{"d_expert": 48, "router_score": "sigmoid", "normalize_top_k": true, "routed_scale": 1.73, "vocab_size": 16384, "beta2": 0.99, "max_steps": 3615}
Below are experts of layer 7 (counted from 0) of a mixture-of-experts language model. Rows are named router (the router's row for the expert) and show model dimensions 0-255. Each number is 128 + 24 x the weight over its row's rms, rounded and kept within 0 to 255. Numbers have three digits each.
After each expert's rows: a language model's description of what the expert responds to. This comes from a sample of Wikipedia text that the model never trained on.

# expert 56
router:126142127144147135098135134118129137110147143123124089089124122116147145120144169134142160085148145151140140135107141157158190164146166120131153108092161134123149128122172151137115121145127159166103145108126157104160092126106149123181100136144095131128122116105145125107107152128181163142142127134112127138123104153134149087131098152124123147134142110134097078173125138134124155117126172171182146132135145135159172137085093123165142117107114122139128111081164086105150120153139104128127097122157125106096171162120152118091094143190124127122146144145130123122184140139136120131132109103145134170135161131129126150117115094107156140151096137167094156139093135158093099163138154115180128065114104102107127148087169143081159135122140120159165139131144136075123142116131090
Physical and spatial words. Concrete nouns and spatial words like water, land, river, road, stone, wood, boat, along, below, above, plus section heading endings.

# expert 38
router:154106108154130160115185124103127086103124129114103117106101125134106164117155109101136194132157152168128135106124106163164125177124144125103163158111160093122127103142146142132140143161121167172149158147115126098156089138136135143166114161170119133076135098109145118129150123132133180147166147124114121129107134136160142108144109164150106136120140154116128076132123089145086110156118125122152129122129116074134171150131162112148156128124101149117118158146144106125152132151156123117109123117123107104091180149159147095110128121113160150129101106185091131126112164140131134163125112133127117105138143164125113170115089132106142140150115160130140128118094156170098149135107076118175148091098122132127115124100165123156172139087072116113133186093132125105126140108145113
Field and occupation nouns. Domain nouns like Film, Business, music, health, school, club right after a colon or label in infobox-style lists.

# expert 32
router:128147110141133161082126148136130084121136136136135106150125135113100176144153112117157184126164145137098130153126123145176162167136153136135148174125182101127137105089183147133103128151139146180135155108135126118157092132128127113156118146132126143112131099107137169124159116122138121139112135111114132123131126110108136069119078152118150112114146133126093066192116127132140169127161112140192149118104104157163128146125138121132141122115114121145139170098150128131156130134150105107136082123156125122094187148145171084093142103136120124142157094112098107172134121090147138159129138136149145135139135133146120190120109114088142144084142154151127169096096084171087123110101118115126130115137172106113110151128157112117170135122122128131112150131114123134090168116179125
Sentence starts, number punctuation. Pronouns starting clauses (He, they, who), decimal points and dashes inside numbers in census percentages, ISBNs and dates, plus "og".

# expert 48
router:131130156140140130121139173152120091128134143126098140138133130118130147125153148189120172112148137159145138152139120174178145143151180128138142170149146095131156106135170102142117130161154155143208144142128128118158112087161126127164134125132105131145135114111145139104124152139152161159145128128122134113147148148125140096123092154120087125140130184097107044210131100138092100153139143131144091115139119120149192112116122093154113080163102137147138131124128122119154127123111118132132103168113115106102194158158131109143124122146136151146145085132130133131170118130144135165097115140079134101131159143125125169101127112108179135122165124150163142128121122126115126125102159118137141138114106149148143156097117139126168114124107170116122126112105109070091136139144146
Clause-linking punctuation. Commas, semicolons and conjunctions joining clauses or list items, such as and, which, but, when, although, and closing-quote commas.

# expert 30
router:140117123134134114105172172121108084132169109137116137133108119123105139127155145108151161119133124196134138142136116115174145149143190143139180148114173120114180089092161165163176109120104114176122131130122098136133111136137114135126103106125135137084152116096154146116159131093121149114149151110124115128132131141126127101147100174135121143151152166168104072143164110158091177142154130146143143130126116094157122140096110125170131145145149119133103146095157070141166141135181065124096140097155148152106172142128166102098143137155112151130113134114133132116152129160151161132126115107130120111156177129145088155127112148117168133113118115156164114137105121132101135172113105087161165138108126115141092167098174121135130130132112139139152158144113118106126148139145128
Month names. Month names in dates, such as May, August, December, plus a few mid-name pieces like Sub-ram-aniam and Af-ric-an.

# expert 39
router:133086152135134121144155147135154082122144137168091099134142148163140149128149147136130160141140145169130188116118129138172164147164179106141159158097153154123122103135182109122149134124131136140141144135116104121149094142131118123154100148133102160088122109067160126139146114103181141140150117112107123118097084136144123083128102146115100103099165124109097089164169122137137127152178146135167147135127177096136142125065130115167132113099117111115121134151138101091124125116114124120141086102129119106089179127157135121087121146167099116133088136126100121096169194142110128166156116143103101175161161143123131106122137148124142134073126141157157118120109147123107130133098163121154133115127123102139115146079156103111163173128091142099132151120124130116137121127139126
Common nouns in names. Name parts and everyday nouns like Hall, Art, House, Park, game, Smith, Green, and word pieces such as -ack, -ock, -amp.

# expert 54
router:166151127125119147144139146121137133114162125125091108111094136092109175122153114130102157099140144147111120154108122151145167183167169160136118159143125118134128152143151125165123131151127131155137144137129153135138133116113100118175094122169122144122116113104135113114097125124145115140151158114169126151115133106092113134133125193148101133138183159122097042139162125159139139177161149116170173097132129138137173148107152095176146139168078136117125135163126084124159113118121123140157122126146146104095154144117184136118129120129179102124128143105118092150171127124180182134111143137101145118162175106124121141109172149126159161126111127150120099096124115081118112168126136091130127116128111102135108155124138131148142103134119147126144143114135121091105179116175111
Past participles and verbs. Main verbs and past participles following was, to or he, such as used, known, recorded, became, built, joined.

# expert 16
router:135125155138146146115122136133122129146145106123109116122097145113077155095157112156131191100148141145135155157152121152144107126149141107127131132096155094142132145083190124111136147157082156161173141155133119120140121120135153124168126124156128116085118123111186135130148117182151142162144133135104138100143172090106118102137096129144128155121168144116107063157129132132140126159131106102122155134143124114151115119115133141180118127047103107101103127137168132141148127103131105127136135119141116096112161160165145102076146108132149144159149115144098107107133171142122102119122131132118154151158156102138089160111139116081121133118080125155125108086099113162092091133096118139154094136136171054134117152147159149142125142163139156125148158116113096124100157122158112
Sentence-ending periods. Periods ending sentences or paragraphs, periods after initials like K. or Huey P., and line breaks closing section headings.